Weights of a small mixture-of-experts language model, trained from scratch on English Wikipedia.
Size: 12 layers, width 256, vocabulary 32000, 61.2M parameters.
Experts: 40 experts in each of 12 layers, 128 squared ReLU neurons an expert, 2 picks a token, a softmax router.
Training: a variant of Adam for the experts, 272M tokens, 4227 steps.
Below are experts of layer 8 (counted from 0) of a mixture-of-experts language model. Rows are named router (the router's row for the expert), up (a neuron's input weights, with its number) and show model dimensions 0-127. Each number is 128 + 32 x the weight over its row's rms, rounded and kept within 0 to 255.
After each expert's rows: a language model's description of what the expert responds to. This comes from a sample of Wikipedia text that the model never trained on.

# expert 31
router [100 180 177  96 103 164 166  94  45  92 139 131 161 184 120 119 155  80  53 101  80 146 125 113  92 153 184  63  88  94 107  86  83 113  79 103  99 147 148 113 172 128 140  94 158 112 110  94 112  88 116 123  94 150 117 117 134 119 158 134 133 114 130 127 104 152 146 142  99 117 167 111  95 228 136 116 143 111 139 121 143  89  96 140 123 146  92 153 101  77 135  77 120 169 149 190 151  98 157 117 168 110 134 138 118 118 138 129  82 119 138 126 107 120  70 186 197 129 153 161 120 171 140 164 175 130 129  96]
up3 [ 93 118 104 215  52 134 139 152 206 120  93 192 114 143 125  89 110 141 104 191 110 161 130 160  99 137  92  69 168 172 130  72  82 117 122 151 142 157 100 153 138 102 158 102  92 147 166 101 113 158 104 163 117 173 160 193  96 162 122 141 130 159 127 122 128 169 174  88 167 165 123 103 120 182 136 133 139 135 131 160 147 156  78 161 146 130 137 112 134 167 133 100  79 117 133  92  84  61 155 173 141 142 192 175 193 142 101 160 111  90 125 177 111 136 177 114 154 151 136 126 144 125 136  81 153  97 168 134]
up4 [154 213 128 111 124  90 112 132  89 124 139 117 117 153 185  97  95 146 118 160 149 180 149 121 115 115 128 134 126  72 158 123  81 194 142 137 156 105 133 160 126 121 164 145 127 160 102 137 122 106 102 127 111 126 119 131  98 193 116 125 124 132 143 162  90 189 112 163 113 137 155  95 134 166 164 183 122 152 180 146 112 150 153 164 143 188 153 121 120  97 145 120 129 131 132 120 139 134  65 139  89 151 122  84 154 131 129  64 113 165 109 146 142 147 105  95 113 120  71  91 101 132 120 150 158  74  95  77]
up5 [104  91 134 105 106  88 120 128 162 186 134 207 125  80 116 144 190 135 102  78 138 144 124  95 114 130 136 145 127  81  96 144 151 172 153 111 152 109 153 114 100 206 155  64 100 168 123 132 110  53  68 129 161 200 179 105 124 140 156 187 126  66 119 190 126 191 125 113 159 182 147 134 152 113  97 133 139 110 165 138 126  93  57  99 163 127 109 109  85 142 166 122 105  97 138  81  82 174 153 124 105 109 159  95 152 192 142 194 125 135 130 109 145  78 144  94 111  89 165 119 132 150 160 108 180 138 163 144]
Description: Line breaks, == heading markers, table pipes, open parentheses and opening quote marks at the start of sections, rows or quotations.

# expert 9
router [ 87 110  41  85 213  83 138 155 150 111 191  97 162 135  59 154 163 137 156 110  96 114 114 157 194 122 138 134 160 173 124 118 137 108 124  91 114 126  90 124 169  91 127 108 127  91 166 121 143  86 100  66 112 134 163 102 105 140 202 113 189 129 110  62  90 112 120 117 150  94  84 153 121 188 124 126 138 169 151 159 180 137 152 133  39 154  98 128 113 115 161 113 145 117 135 158 120 124 125  79 165 156 122 148 143 126 137 138 148 108 151 136 134 135  97  73 163 110 110 152 121 153 111  92 146 114 138  94]
up3 [135 118 142 110 108 178 101 126 164 171 108 195 104  86 104 184 130 100 173  73 152 111  92 196 138 157 115 163 132 210 149 122 130 161 157 138 147 141 172 134  87 137 116 150  90 186 167 143 102 164 155 143 110 152 173 103 152 160  73 112 115 114 184 114 115  97  81 126 123 147 157 100  66  97 162 117 113  87 103 155 136 133 166 117  89 177 117 133 112 174 113 101 101 170 147 143 158 117 155 144 133 135 156 131 222 106 185  82 134 133 145 132 149 158 147 109  96  92 135 143  66 182  88  55 130 143  84 189]
up4 [145 119 157  91 177 115 158 162 108 146 168 139  73 133 144 139  84 154 166 128 144 126 112  98 178 120 112 165 148 123 103 181 100  82 179 127  64 108 198 168  84 114 113 142 114 128 186 178 140 127 163 109 138 143 157 122 140 135 118 103 105  99 126 133 155 126 113 180 103 109 164 119 137 150 111 156  82 170 103  98 176  90 112  86 121 115 155  80 112  79  66 135  69 127 103 216 181 130 136 131 105 149 125 222 128 170  69 169 111 112 182 131 180 146 137 129 133 150 138 133 151 107 167 159 108 125 129 111]
up5 [115 146 113  81 182 126  98 150 119  80 165  94 158  85 146 114  91  96 158 198 106  94 145 109  74 141 142 118 160 197 155 179 116 150 116 175 159 107 104 121 112 133 109 175 193 113 123 101 124  96  86 107  65 110  88 135 167 152 157 183 139 119  73 156 112 103 117 120 124 116  82 108 119 116 140 177 152 162 115  94 102 196 111  89 125 176 131  99 137 151 115 132 102 117 142 132 111  74 147 119 139 114 121 161 144  76 122 104 145 101  64 152  92 105  99  95 116 113  98 139 133 129 101 175 134 140 155 177]
Description: Line breaks, semicolons, colons and closing parentheses ending infobox fields such as Region: East Midlands; Location: or ZIP code lines.

# expert 30
router [170  88 148  61 126 102 125  75 143 165 169  94 165 163  94 137 160 188 122 144 161 106 136  87 145 114 119 131 116 144 110 109 153 177 153 107 144  93 148 152  66  95  92 168 113  98 179 190 126 124 104  82 125 148 115 155 133 189 166 110 156 116 174 144  84 150 101  93 101  76 149 171 134 126 176  94 154 146 152  89  99 136 185 167 144 159 142 149 123 167 112 160  57 112 146 152 116 118 131 115  92  69 126 130 121 113  94 134 132 113  73 148 161  65 127 115 123  75 148 118 136  90 115 182 139 126 136 166]
up7 [122 126 114 102 121 135  94 101 171 118 131 183 149 125  95  90 206 105 165  71 163 126 107 122 165 112 117  56 128 175 149 150 101 153 138  99 110  63 146 120 133 162 134 143 167 169 131 120  81 106 136 129  48  89 167 141  64 163  79 112 140 113 106 136  80 163 113 151 157 106 109  99 170 173 151 156 150 132 111 167 169 162 113 162 141 160 103 125  90 134 114 113 127 159  95  72 117  54 158 142 154 164 137 108 158 124 116 130 158 152  90 125 138 119 113 108 127 124 102  79 152 122 131 172 142  62 126  99]
up8 [142 130 172 112  94  90 140  75 158 159 112 154 104 127 144 140 129 160  52  97 138 116 123 159 150 130 189 129 104 151 129 125 161 183  99 135 123 131 119 149  86 116 134  75 148 167 137 159 118 136  97 127 149 133 146 143 120 127 115 140 124  87  97 198 115 223 121  72 127 112  62 126 157 150 109 142 165 145 148 108 122 145  96 148 109 121 102 133 123 134 110 141 120  92  64 145  39 172 184  55 143 121  77  99  86  63  86 205 138 141 100 128 107 220  96  93  82 132 119 133 132  40 143 148 133  91 125 136]
up9 [163 131 128 122 151 113 115  93 170 117 182 207  96 118  97 157 155 142  82 139 129 118 112 123 194 139 170 100 168 157 142 139 118 104 133 134 125 128  29 168 159 135 150  94 105 182 125 172 102 147  86  96 148  93 148 147 118  91 118 110 135 163 121  91 120 176 133 122  88 131 163 105 117 115 157 107 101 127  96 129 152 170 144 148 164 102 110 157 138 135 104 148  89 139 129 127 188 138 173 152 130 156  71 103  44 116 106 175 121 105 108 142 153 159 120  80  87 231  52  82  89 157  90 190 119  56 122 145]
Description: Pronouns and relative words referring back to a noun, such as injury which, it was recovered, this, something.

# expert 18
router [140 124 120 131 107 190  91 104 126 108 107 122 140 131 131  99  41 159 118 180 190 133 130 210 142 126  98  95 157 115 114  79  84 165 168 115 173 119 151 105 139 179 136  71 158 168 144 177 107 186 139 158 109 142 138 138 123 131 127 168 120 131 120 117 157 128 173 129 146 115 136 177 169 228  93 195 111 155 125 157 115  90  96 122 135 163  95 176 153 111 111 103 152 153 119 129 147 123 135 134 117 151 108  85 124 113 125 158 155 120 114 133 151  86 103 164 103 142  82  78 174 135 162 130  90 116 158 153]
up0 [118 145 120 133 140 162  59  93 108 154  94 121 123 119 129  80 114 142 155 163 125 138 173 139 121 141 102 120 114 117 157 119  67 155 133 170 134 126  79  52 127 185 174 115 105 185 182 147 120 162 150 145  99 124 153  90 120 172 130 134 122 147 126 102 135 132 157 112 153 138  80  82 105 176 104 147 174 162 139 148  79  93 109 133 101 122 123 131  85 141 190 124 124 137 136 159 115 122 120 144 173 221  93 168 153 122 203 181 124 119 144 115 117 115 150 140 166 122 134 118 135 144 132 121 134 144 155 180]
up1 [149 208 120 147 116  91 112  82 123 190 126  76 154 118 120  97 110  95  72 157 135 116 132 137 133  74 157 173 194 132 143 117 122 202 147 164 138  99 115 103 154 127 118  90 143 159 191  68 131 157  52 166 178  91 129 114 165 122 110 122 108 134 140  71 129 152 139 124  80  84 102 107 144 106  87 154 151 161 120 126 156 128 101  85  98  70 155 171 154 100 155 136 207 135 148 135 156 159 143  69  90 120 104 118 133 116 158 113  72 191 111 127 105 124 116 120 162 157 136 135 160 144 138 119 118 162 129 108]
up2 [149 142 110  74 148 135 143  98 115 106 137 160 158 152 152  73 146 144 138 115 198 136 139 125  92 156 161 125 158 119  90 151 130 117 177 123 154 179 131 111 119 210 119 140  96 144 125 130  66 132 122 103 143  72 142 136 170 132 156 113 141 118 136 115 143 106 154 146 129 118 138 125  99 155 109 176 131 108 120 134 156 109 112  75 116 122 123 111  97 134 203 156 191 200  74 133 113 152  98 142 137 102 131 124 113 131  96 147 127 182 123  92  83 128 109 106 114 200 153 107 112  69 151  88 172 135 129 166]
Description: First syllable pieces of non-English personal names in tables and lists, such as Yo-on, Yu-len, Tada-shi, Ko-, Ka-.

# expert 14
router [109 130 138 145 107  74 155 139 105 152  81  90 125 119 129 172 115 137 148 160 136 130 191 116  91 129 126 139 139  91 114 109  50 109 189 145 134 112  73 134 171 147  60 181 140 147 117 166 165  92 166 150 114 159 148 168  91  70 126  68 140 153 141 145 108 104 156 105 113 122 121  93 174 113 159 180  96 155 184 106 131 145 148 175 128 171 103 170 165 149  98 115 145  97 135 112  99 139 131  79 156 138 136 117  68  86 127 185  84  88 129 124 112 118  82 133 175 170 138  56 138  78 149 159  90 118 131 181]
up2 [167 109 142 117  93 169 133 184 163 107 130 140 146  68  71 166  52 219  95 122  78 122  89 141 175 107 117 149 114 133 152 108 165 128 175 130 112 118 156  79 144 110 215 104 128 149 142 110 148 131 131 109 100  77 121  99 128  96 122 149  41 134  51 185 146 133 149 113  84 163 158 141 104 157  79 163 160 123 150 140 190 172 128 107 172 117 132 144  53 134 117 151 119 150 126 131 110 132 148 119 147 190 138 118 129 139  84 106 144 111 114 103 165  79 137 148  96 107 159  82 147 174 128  98 197 138 158 143]
up3 [112 142 123  92 125 136 175 145  87 146 137  86 113 143 135  91 146 119  96 120 130 118 133  70 114 165 134 154 135 159 159 201 113 134 107 105 106  98 162 184 120 140 107 118  67  83 192 188 124  76 165  65 123 137 104 164 123 117 146 109  71 149  61 147 135 187 122 107 121 162  95 120 141  99 191  97 139 150 136 130 122 114 123 126 132 138 193 187 187 129 141  80  98 177  84 140  71 102 112  93 172 134 129 149 146 148 123 142 133 177 105  92  76  94 108 147 107 136 116 114 128  79 111 184 100 133 142 139]
up4 [ 98  94 142  81 104 118 122 141 152 137 177 147  87 124 120  96 143 121 102 110 105 127 122 143 215 119 153 132 168 156 149 138  77 191 107 130 150  95 107 134 108 127  78  95 168 170 113  72 163 167 160 150 100 108 132 132  65 201 109 102 165  72 111 103 101 118  44  77 155 120 157 150  96 170 178 117 132  99  91 102 101 196 156 153 105 132 152  69 134 158  98 117 147 114 120 131 117 128  95 134  99 146 139  97 134 131  94 177 150 125 125  89 160 164  96 129  41 146 155 132 146 120  96 124 149 146 165 118]
Description: Year tokens after in, the or a pipe, such as 2024, 1954–55 season, 1940s, century, in sports and local history.

# expert 29
router [111 173  86 179  85 132  96  93  87 125 111 174 141 110  80  80 116 124 119  49  65 133 116 115 172 136 141 171 142  90 130 125  45 169 175 135 157 166  94 198  90 104 107 155  81 121  76 113 150 160  95 130 105 139 118 157 140 148 121 124 147 132 126 108 179 155 111 152  82 161 101 177 154 255 152 110 131 140  89 133  97 113 144  97 114 124 195 147 121 134 136  73 110 150 109 133 118  96 154 142 116 143 103 156 134 148 111  71 133 143 142 123 139 143  97 165  75 134 104 162 103 154 145 104 178 138  83  72]
up2 [135  72  72  97 102 144 158 147 110 137 124 194  82 140 127 138  99  69 141 132 115 128 141 118 166 121 151 148 131 126 126 157 103 129 153 168 162 148 165 108 149 184  83 154 125 113 135 111 174 152 118  95 130 141 111  95 178 122 238 164  59 115  95  87 135 166 124 188 114 177 122 155 166 202 144 162  52 143 161 122 123 120  78  84 157 141 130  94 155  77 182 118  85 184 134 188  60 120 132 116  97 129 133 130  76 130 164  88 129 149 140 111  49  90  79 134  84 167 150 164 158 122 145 143  76 142 169  86]
up3 [128 180 115 155 160 149 120 208 139 171 125 176 176 159 129 159 141 101 136 117 118 167 175 105 123  97  88 129 112 110  89 115 113 141 185 124  69 139 156 137 143  92  92  93 149 127 101 150 173  84 128 101 156 123 105 106 154 113 132  79 142 141 119 164 116 108 113 114  97 150 127  93 141  98  78  75 134 152 136 117 142 127 110 152 141 119 197 156 158 112 130  82 134  99 126 140 109 114  98 171 186  61  89 174 122  61 132  87  74 140 144 131 116 113 153 102  71  88 127 125 178 106 128 134 106 148 211 105]
up4 [ 92  82 114 153 118 121 150 140 117  45 115 117 124 196  98 119  95  78 159 125 104 132 192 157 186 153 174 120  92 147  88  75  94 172 149 153 134 166  70 149 145 205 103 157 136  79 105 120 129 123 121  85  48 184 112  95 102  72 175 142  38 146 122  69  93 169  90 121 121 126 109 139 121 163 137 149 112 131 159 129 158 112 163 201 143 139 108  99  75  87 165 157  81 127 135 204 131 106 138  57 181 128 133 168  54 156 180 140 118  78 125 107 111  98  70 111  60  56 134 144 121 157 122 131 162 136 115 168]
Description: Single-letter or short first pieces of words and names, mostly capitals such as J, K, Z, St, Dr, and lowercase m or w.

# expert 4
router [ 99  93 174 153  93 137  88 157 116 123  69  73 137 148 155 155 134 120 126  82 137 134  91 189 114 189 167 132  66 151 115 186 106 148 104  73 131 117 151  49 145 171 134  87 159  93 119 127 121 156 110 109  68 163 115  87 102 125 109  98  98 176  90 171 145 132  94 145  64 188 127 129 127 134 146 124 174 149 105 136 102 126 140 194 187 111  96  88  95 149 124 103 118  99 167 140 115 136 132 172 126 117 127  73 105 145 182 155 159 123 152 118 121  87 136 167 101 120 116  67 112 165 120 171  77 107 186 138]
up7 [130 131 122 126 125 128 168  79 125 134 109 103  74  85 142 129 163 124 105 127 154 101 169  88 142 155 133  54  91 137 139 135 120 139 133 158 111 136  94 138 105 169 140 120  75 125 227 138 181  79 138 121 142 152 133  89  99 127 160 104 125 164  88 146 119 139 177 152 165 121 101 131 106 153  96 118 181 138 105 116 117 137 198  77 130  83  80 109  92 155 107 100 159 125 117  59 111  98 170 159 166 141  39 125 119  72 167  93 133 135  66 152 106 131  82 120 100 123 114 115 144 173 183 138 121 147 155  87]
up8 [111 124 103 145 194 114 124 122 153  72  94 121 121 135 130 104 137 137 148 150 101 146 181 140 138 114 177 113  90 102  95 205 102 144 135 111 125  63 143 120 109 158 125  98  90  78 124 124 108 127  75  71 113 121  79 134 122 160 132  81 159  85 116 147  62  99 142  56 149 175  84 152 179 186 146 130 153 123 135 162 141 105 140 129 131 188  99 187 126 118 212 146 185 181 131  98  94  79 127 108 122 142  99 127  81 175  87 153  98 123 166  74 115 108 145 125 161 108 130 129 140  75 142 166 152  58  54 184]
up9 [119 152 163 143  86 131  82 119 111 110 120 117 138 171 138 161  70 135  66 106 130 166 133 144 132 132 140 106 141 119 107 137 115 159 166  94 156  89 123 155 131 168 105  87 154 134 106 139 141 163  48 120  51 100 150 138 172 137 131 110  41 107 122 151 132 148 113  77  88 104  90  97  93 101 131  57 158 145 153 112 114 161 121  96 100 144 152 128 112 144 168 119 117 190 127  71  93 123 192  94 143  91 120 114  90 165 159 111  91 132 143 100  86 125  97 143  98  89  65  93 109 156 131 144 105 141 139 142]
Description: Nouns naming people's roles, offices or ranks, often before plural s or of, such as President, medalist, governor, ruler, Candidate.

# expert 20
router [132 148 119 129 120  74  93 187 144 112 145 115 150  78 132 122 118 130  93 106  93  79 160 175 155 153 113  87 160  96 126  76 193  97 156 105 118 177 101 105 151  77 136 110 146 150  71 134 136  54 152 161 116 142  45 107 167  71  66 109  73  78 128 176 162 145  95 105 148 144 118 112 172 106 145 157 115 147 143 146 150 157 149 170 139  90 146 147  95 109  78 144 112 150 134 109 150 113  79 142 176 172 120 125 162  85 132 162  83 113 163  60  95  82 142 162 131 135 132 150 123 126 147  87 101 122 136  76]
up3 [134 109 129  79 140 101  75 102 122 200 140 155 125 137 172  80 126  90  63 183 112 157 134 132 114 122 150 151  78 200 101 142 136 123 140 144 148 160 166 167  74 117 154 194 137 165 123 131  93 101 179 135  84 144  91 138 100 113  88 103 101 112 121 143 118 167 127 113 118 137 139  44 126 105 159 196 137  88  85 104 105 101  93 108 165 137 141 147 134 164 130 138 159 157 201  98 193 158 111 145 129 145 128 195 137  87 113  79 116  99 103 136  83 171 169 129 144  86  94 109 146  75 119 143 123 127 169  91]
up4 [160 132 136 104  98 137  94 119  87 119  95 140 137 104  99 116  92 136  92 139 151 137 162 123 168 109 148 153 105 163 136 116 156  98 182 181  93 115 198 131 169 150 170 146 144 122 124 156 147 154 115 157 157 113 143 103  92 176 140  88 106 128  97 171 112 139 125 117 133  95  72 117  99 127  78 122  82  86 145  85 119  69 135  56 169 141 166 141 105 141 130 129  94 155 119 164  88 155 109  28 116 125  91 117 121 163 231 165 159 200 129 123 136 129 106 121 121  98 125 136 128 179 141  92 151 138 132 145]
up5 [138 107  61 105 127  91 143 113 141 116  53  75  94 157 108 111 115 174 229 171 155 109 119 146 122 120 128 116 166 109 110 115 117 163 100 128 108 138  97 135 164 123 117 152 141 154  99 132 161 123  92 149 121  95  76 154 188 129  99 120 119 172 158 131  67 172 126 128 142 143  92 200 148 157 148  92 182 113 210 127 132 132 176 150 121 104 189 167 119 117 137 194 145 138 113 124 183 113 160 126 128 132 150 107 148 164 241  70 114  87  98 130  89 109 153 111 109 105 110 134 102 187 121 129 119  92  75 104]
Description: Periods ending sentences, often after a place name or year, plus line breaks closing paragraphs and headings, such as )., "., 2014.

# expert 34
router [ 96 169 119 184 142 152  97 133  91 124 129 185 113 107 152  68 108  90 111 130 144 151  62 120 151 137  70 147 115 129 160  94  80 101 124 134 159 134 181 156 148 150 173 101 135 166  83 109 105 159 115 134 164 157 151 134 132 103 181 157 151 189 161 149 205 111 158  99 115 112 120 168 108 255 130  91 113 136 147 104 171  68  84 134  80 108 151 160 101 116 153 115 129 126 102 127 150 100 171 103 102 102 123 146  99 177 101 100 163  84  94 143 115 135 124 154 190  79 185  75 100 121 104 119 177 179 145 149]
up2 [147  92 114 123 168 149 201  81 152 154 133 118  94 139 131 135 104 103  67  48 134 129 139 140 136  99  85  90 155  95  74 117 106 119 128 130 171 131 100 105 148 123 126 137 131 181 118 121 116 149 121  80 123  76 187 131 167 178 146 181 109 133 158 143 150 125 138  97 155  94 151 146 132 153  90 125 120 169 147  65 106 130 128 143 190 154  81 157 107 120 165 145 151 129 139 143 112 115 136 129 130 118 146 113 124 161  96 153 149 103 186 195 125 160 199  89 107 101 142  53  94  68  96 162 132 138 171  85]
up3 [144 236 181 159  67 159 164  96 134  85  81 127  51 166 172 113 148 161 133 109 152 131 134 164 117  88  99 149  86 141  99 101 155  58 106 130  15 100 160 102  76 144  51 127 128 137 152 156 187  93 143  81 108 125 176 151 130  86  87 196 126 102 142 123 131 144 111 119 125  96 149 151 125 161 160 134 126  89  91 116 147  99 113 182 173 179  68  94 175 152 148 113 131 167 139 100 142  57 124 123 138 124 142 180 149 133 153  77 105  94 127  72  91 113 149 145 132  91  98  62 181 173 143  91 121 134  90  86]
up4 [137  48  88 115 150 123 140 154 140  79 135 125 109  76 187 118  77 160 145 160 168 121 190  97 125 142 136 157 155 101  86 158 163 145  90  74 115 109 123 146 113 118 146  68 110  71 149 137 159  90 120 119  78 128 122 136 152  97 158 155 127  86 110 152 114 153 134 165 135 119  97 117 113 142 125 138  87 125 137 186 163 113 123  77 192  69 150  92 132 138  97 131 126 147  81 177 120 106 128  85 141 167 171  92 161 113 128 134  60 141  99 111 124 147 128 126  99 166 113  92  93 126 107 119 135 147  73 101]
Description: Opening pieces of words, mostly prefixes like re, un, con, pre, dis, often after hyphens, quotes or parentheses.

# expert 21
router [101 174 175 111 131 104  85 105 163 172  88 161 132 122  69 148 111  62 132 114 113 128 164 156  89  83 175  69 138 117 118 117 111 134 151 133 127 105 128 105 163 101  90 106 182 105 131 119 158 133 186 110 132 111 167 121 156 143 125 170 127  92  93 126 129 116 148 155 146 104 116 111 131 126 157 136 129  93  93 105  84 143  69 104 135 100  64  91 163 180 115 147 136 141 184 127 131 157 220 116 108 127 149 139 112 134 155 127 148  96 186 164 142 179 169 107  75 147 185 108  95 102 117 156 106 133 116  99]
up2 [139 162  97  82 144 200 129 110 104 164 102 160 155 132 154 152 115 127  73 124 154 152  82 140 164 109 125 178 105 134 120 138 134 103 248 117  79 102 146 165 168 155 151 151 124 129 183 177 146 149 143 220 144 181 115 120  87 138 117 117 111 141 108 160 142 120 147 143 134 162 114 100 181 115 153 130 174 118 103 138 136  83 102  86 134 160 110 112 105  74 141 118 120 155 129  93 101 120 132 162 147 143 108 145 139 126 159 139 156 149 172 121 122 140 178 182 121  91 141 134 184 151 116 191 135  98 142 113]
up3 [117  76 113  71  78 125 180 123 158 161 187 136 103  89  78 122 142 125 104 130 117 115 151 126 177 127 183 136 167 164 118 144 133 154 151  75  81  90 189 122 144 126 147  82  86  64 138  85  89 134 150 124 144 112 107 117 114  76 125 172  86  93 108 162 114 102 112  90  78  96 128 118 132  98 106 147 133  66 122 101  95  86 101 108 139 106 120  80 137 100 156  57 141 127 167 139  82 111 144 154 207 172 167 125 120 103 156 112  89 196 121 170 105 150 155 134 119 100 156  95 162  85 140 163  84 122 142  93]
up4 [135 163 131 121 162 120 120 111 165 140 123 157 104  96 115 131 146 112 147 101 102 143  92 171  97 169 111 178 133 138 179 131  87  46 149 101 141 142 135 114  87 130 134 160 133 156 208 138 122 104 158 107 129 121  78 162 139 123 127  85 159 152  75 145 147 147 110 117 146 195  97 164 220 157 145 153 110 170 185 127 140 136 144 115 157 128 118 147  64  61 132 133  40  90  59 129 122 119 143 143  82 171 149 198  58 149 140 123 157 129 157 142  68 106 109  65 181 119 128 171 152 193 117 114  66 172 124 161]
Description: Adjectives and words after "the" or "attended" in institution and award names, such as American Academy, national gymnastics, Olympic, Film, graduated.

# expert 26
router [153 162 146  93 131 174 140 151 116 165 108 127 158 138 141  86  72 148 131 182 168 147 138 101 130 118 171 117 150 146 136 122 136 123 103 187 121 117 120 118 113 163 112 166 165 121 138 156 141  27 137 140 127 130 180 116 147 176 183 121 133  90 133 132 110 208 159 118 140 125 124 180  63 114 103 103 165 145 106  79  89 142 159 121  96 127 200 187 144 140 108 128 104  76 135 114 147 159 137 114 135 117  96 116 155 116 149 103 103 159 119 158 173 107 159 123  73 151 124 184  75 106 131 145  93 144 165 127]
up2 [138 204 107 176 168 177 173 136 121 150  74 104  90 116 177  98 131 106 106 155  57 140 150 156  81 144 171 138  64 159 127 114 104 113 184 167  89 130 142 177 152 147 122 151 140 162 148 183 114 145 150 143 213 113 130  99 127 147 128 127 155 117 101  77  97 163 151 171 134 154 117 175 141 141 122  64 138  95 115 170 127 131 131 129  90 170 162 187 183  66 135 118 142  94 174  55 148  90 202 147 182 111 126 166 145 153 136 101 113 203 101  79 164 120 130 125 223 138 116 135 108 169  92 147 109 121 166 119]
up3 [151 170 138 111 111 145 131 130  93  64 118  74  96 116 109 150 127 134 148  70 116 181 127 169 123 134 110 138 115 125 130 195 140 153 170 129 137 154  95 143  29  96  86 115 123  30 126 108 128 155 148  88 153 172 124 127 159 124 106 152 136  82  67 129 121  76 138 144 178 167 144  69 193 141  76 120 142 122 185 128 112  98 136 147 109 171 109 104 102 141 132  69 154 149 116 154 128 101 120 131 113 136 132 135 125 119  91 125 116 150 100 120  86  98 142 162 138 146  80 103 177  57 123  98 139 118 104 128]
up4 [117 111 129 144 135 137  98 148 117  95 146 102 119 167 172 146 188  79 134 146 103 126 185 123 123 120 152  86 140 144 151 119 143 126 176 120 172  88 150  92  85  96 119 141 116 133 160 122 191 110 175 155 121 156 167 158  76 148 137 123  72 118  83 151 108  89 117 122 118  88  89 124 145 118  87 106 120 144 153 151 147  71 173  91 219  93 142 148 119 149 193  56 123 123 148 111 133 150  71 116 129 137 163 186 163  95 201 148  91 120 149 198 149 124 131 182 115 172 154 142 141 149 147 177 116  73 111 103]
Description: Plural nouns and plural words after numbers or determiners, such as 22 songs, 16 ships, these, both, others, soldiers.

# expert 0
router [151 115 154  93  90 118 104 188 157 113 115 129 162 147 132 128 115  58  92 205 135 127 121 141 116 122 163 166  90  79  95 130 149 130 134 136 113 156 187 107 185 106 179 173 110 129 136  89 100 167 154 136 129  91  74  98 155  98 160 143  74 165 124  72 115 105 125 158 166 114 141 112  88  73 157 122 126 125 137 139 119 154 126 155 142 132 153 109 173 133 164 115 141 149  92 112 132 111 126 168 201 168 148 109 126 141 137 110 116 113  87 192 177 177  85 152 120 157 148 161  92 148 136 109 130 130  80 123]
up1 [176 179 129 122 158 144 116  76 156 168 183  57 133 106 141 116 126 118 139 113 126 110 166  66 141 128 153 170  96 126 155 106 129 105 174  73 128 148 161 120 123  83  62 115 186 125  91 142 118  69 120 137 167  79 148 136 146 126  97  97 190 152 107 225 148  99 118 171  45 170 120  83 165 126  95 124 212 128  87 108  95 130 132  94 138  98 138 157 134 111 102  75 161 122 130  84 119 130 144 163 155 132 101 103 160 147 149 140 140 144 144 153 158  75 138 113 125  97 124 107  89 135  90 169 118  98 105  75]
up2 [128 140  52 110  88 169 150 178 134 137 100 168 135 142 132 121  61 130 129 160 139 163 131 115 123 104 119  92 105 168 158 129  81 106 124 102 152 174 122  94 135 216 137 158 130 178 134 103  86 137 154 132 172 123 125 149 156 125 109 124  83 113 119 150 134 165 131 149  83 126 103 155 148 152 107 135 190 114 130 124 210  81 105 162 173 142 138 100 134 170 133  71 118 110 123 162 173 113 146 124 101 121 107 126 211 116 157  98 153 152 112  69 130 147 178 105 170  73 131  88 169 171 196 169  83 118 132 168]
up3 [151 191 149 156 141 131 100  97 116 140 172 112 113  98 121  74 103 101  80 102  92 203 189 149 141 128 158 103  72 143 105  97 132  95 172 162 103  82 138  85 154 131  71 201 146 198 107 139 112 123 149 172 113 148 150 144 154 127 191 133 101 131 120 136 115 175 183 152 163  62 108 166 206 132 133 156 140  98 119 100 112 115 108 109 139 131 149 126 135  68 124 173 114  95  84  85 121 141 123 114 166 118 141  68 103 124 138  99  92  90 113 149 154 160 131 152 127 108 157 166 136  83  89 165 114 144  95 128]
Description: Capitalized content words and their word pieces inside titles of books, articles, albums and organizations, such as Rights, Peace, Reform, Living.

# expert 23
router [155 159 106 170 193 196  84 109 185 164 150  76  72  92 135 135 140 118 166  96 163 183 122 134 128  82 142 148  89 175 135  87 107 118 137  81 103 145 106 151 153 124 160 134 134 131 130 108 114  75 107 115 208  73 110  83 154 119 121 156 163 108  54 130 126 139 104 132 173 141 142  98 174 165 145 127 180 167 150 123 195 130 145  94 105 147  96  59 185 140 108 122 101 145 134 140 160 129 141 143 123 123  91 162 170 118 145 129 124 129 103 183 148 159 165 111 147 109  87 139 143  60 109 107 132 116 192 117]
up2 [122 117  79 132 128 129 134 139 170 124 182  85 161 147 125  78 114 104 144 180 114 135 133  67 132 134 142 111 123  74  71 131 158  87 126 145  92 184 101 160 148  91 134  97 134 186 139 138 124 156 156  99 106  93  51 148 108  78 123 115 125 179 115 146 131  79 120 140 130 158 181 169 113 172 133 110  88 111 158 125 158 127 154 129 145 158  84 151  96 152 158 110 141  92 147 110  80 132 133  94 193 184 136 129 134 141 100 141 109 123 180 153 166 152 116 160 157 164 135 135 160 162  65 168 166 103 214 111]
up3 [175 164  86 162 159 185 151  73  93 109 157 139  72 143 145 126 155 178 104 103 121 119 125 144 103  66 171 112 157  86  98 135 133 177 175 148 184 149 136 122 137 145 103 159  81  82 189 144 120 113  97 142 160 166  84 130 111  63 135 126 164 154 113 189 134 178 122 169 168  68 141 136 125 158  54 132 119 122 122 142 148 115 128 112 117 175 113 142 150  65 106 175  87 119 138 168 167 112 128 199 136 126 102 112 174 141 128 116 153 140 119 129 107 174 177 124 118 161 140 133 175  97  71 139 122  77 155 125]
up4 [157 117 145 162 150 125 176 103 133 129 156 148  83  77 123 154  92 121  77 170  95 108 115 136 141 179 146 125 143 182 115 118 117 214 163 157 126  70 201  89 159 163 166 138 151 179 100 191  81 142 102 117 135 112 172 132 186 132 143 133  83  36 111 129 130 158 212 102 111 140 130 130 131 151 109 126 102 116 158  99  81  83 113 105 120 198 189  72 141 130 118 168  80 175 167  65 124 124 152  72 161 123 126 104 184 176 153  79 164 145  80 176 168 151 107 156  93 132  96 139 132 112 142 108 114 145 152 152]
Description: Field names and values in infoboxes, taxoboxes and section headings, such as Kingdom: Animalia, Coordinates, Website, Synonyms, See also.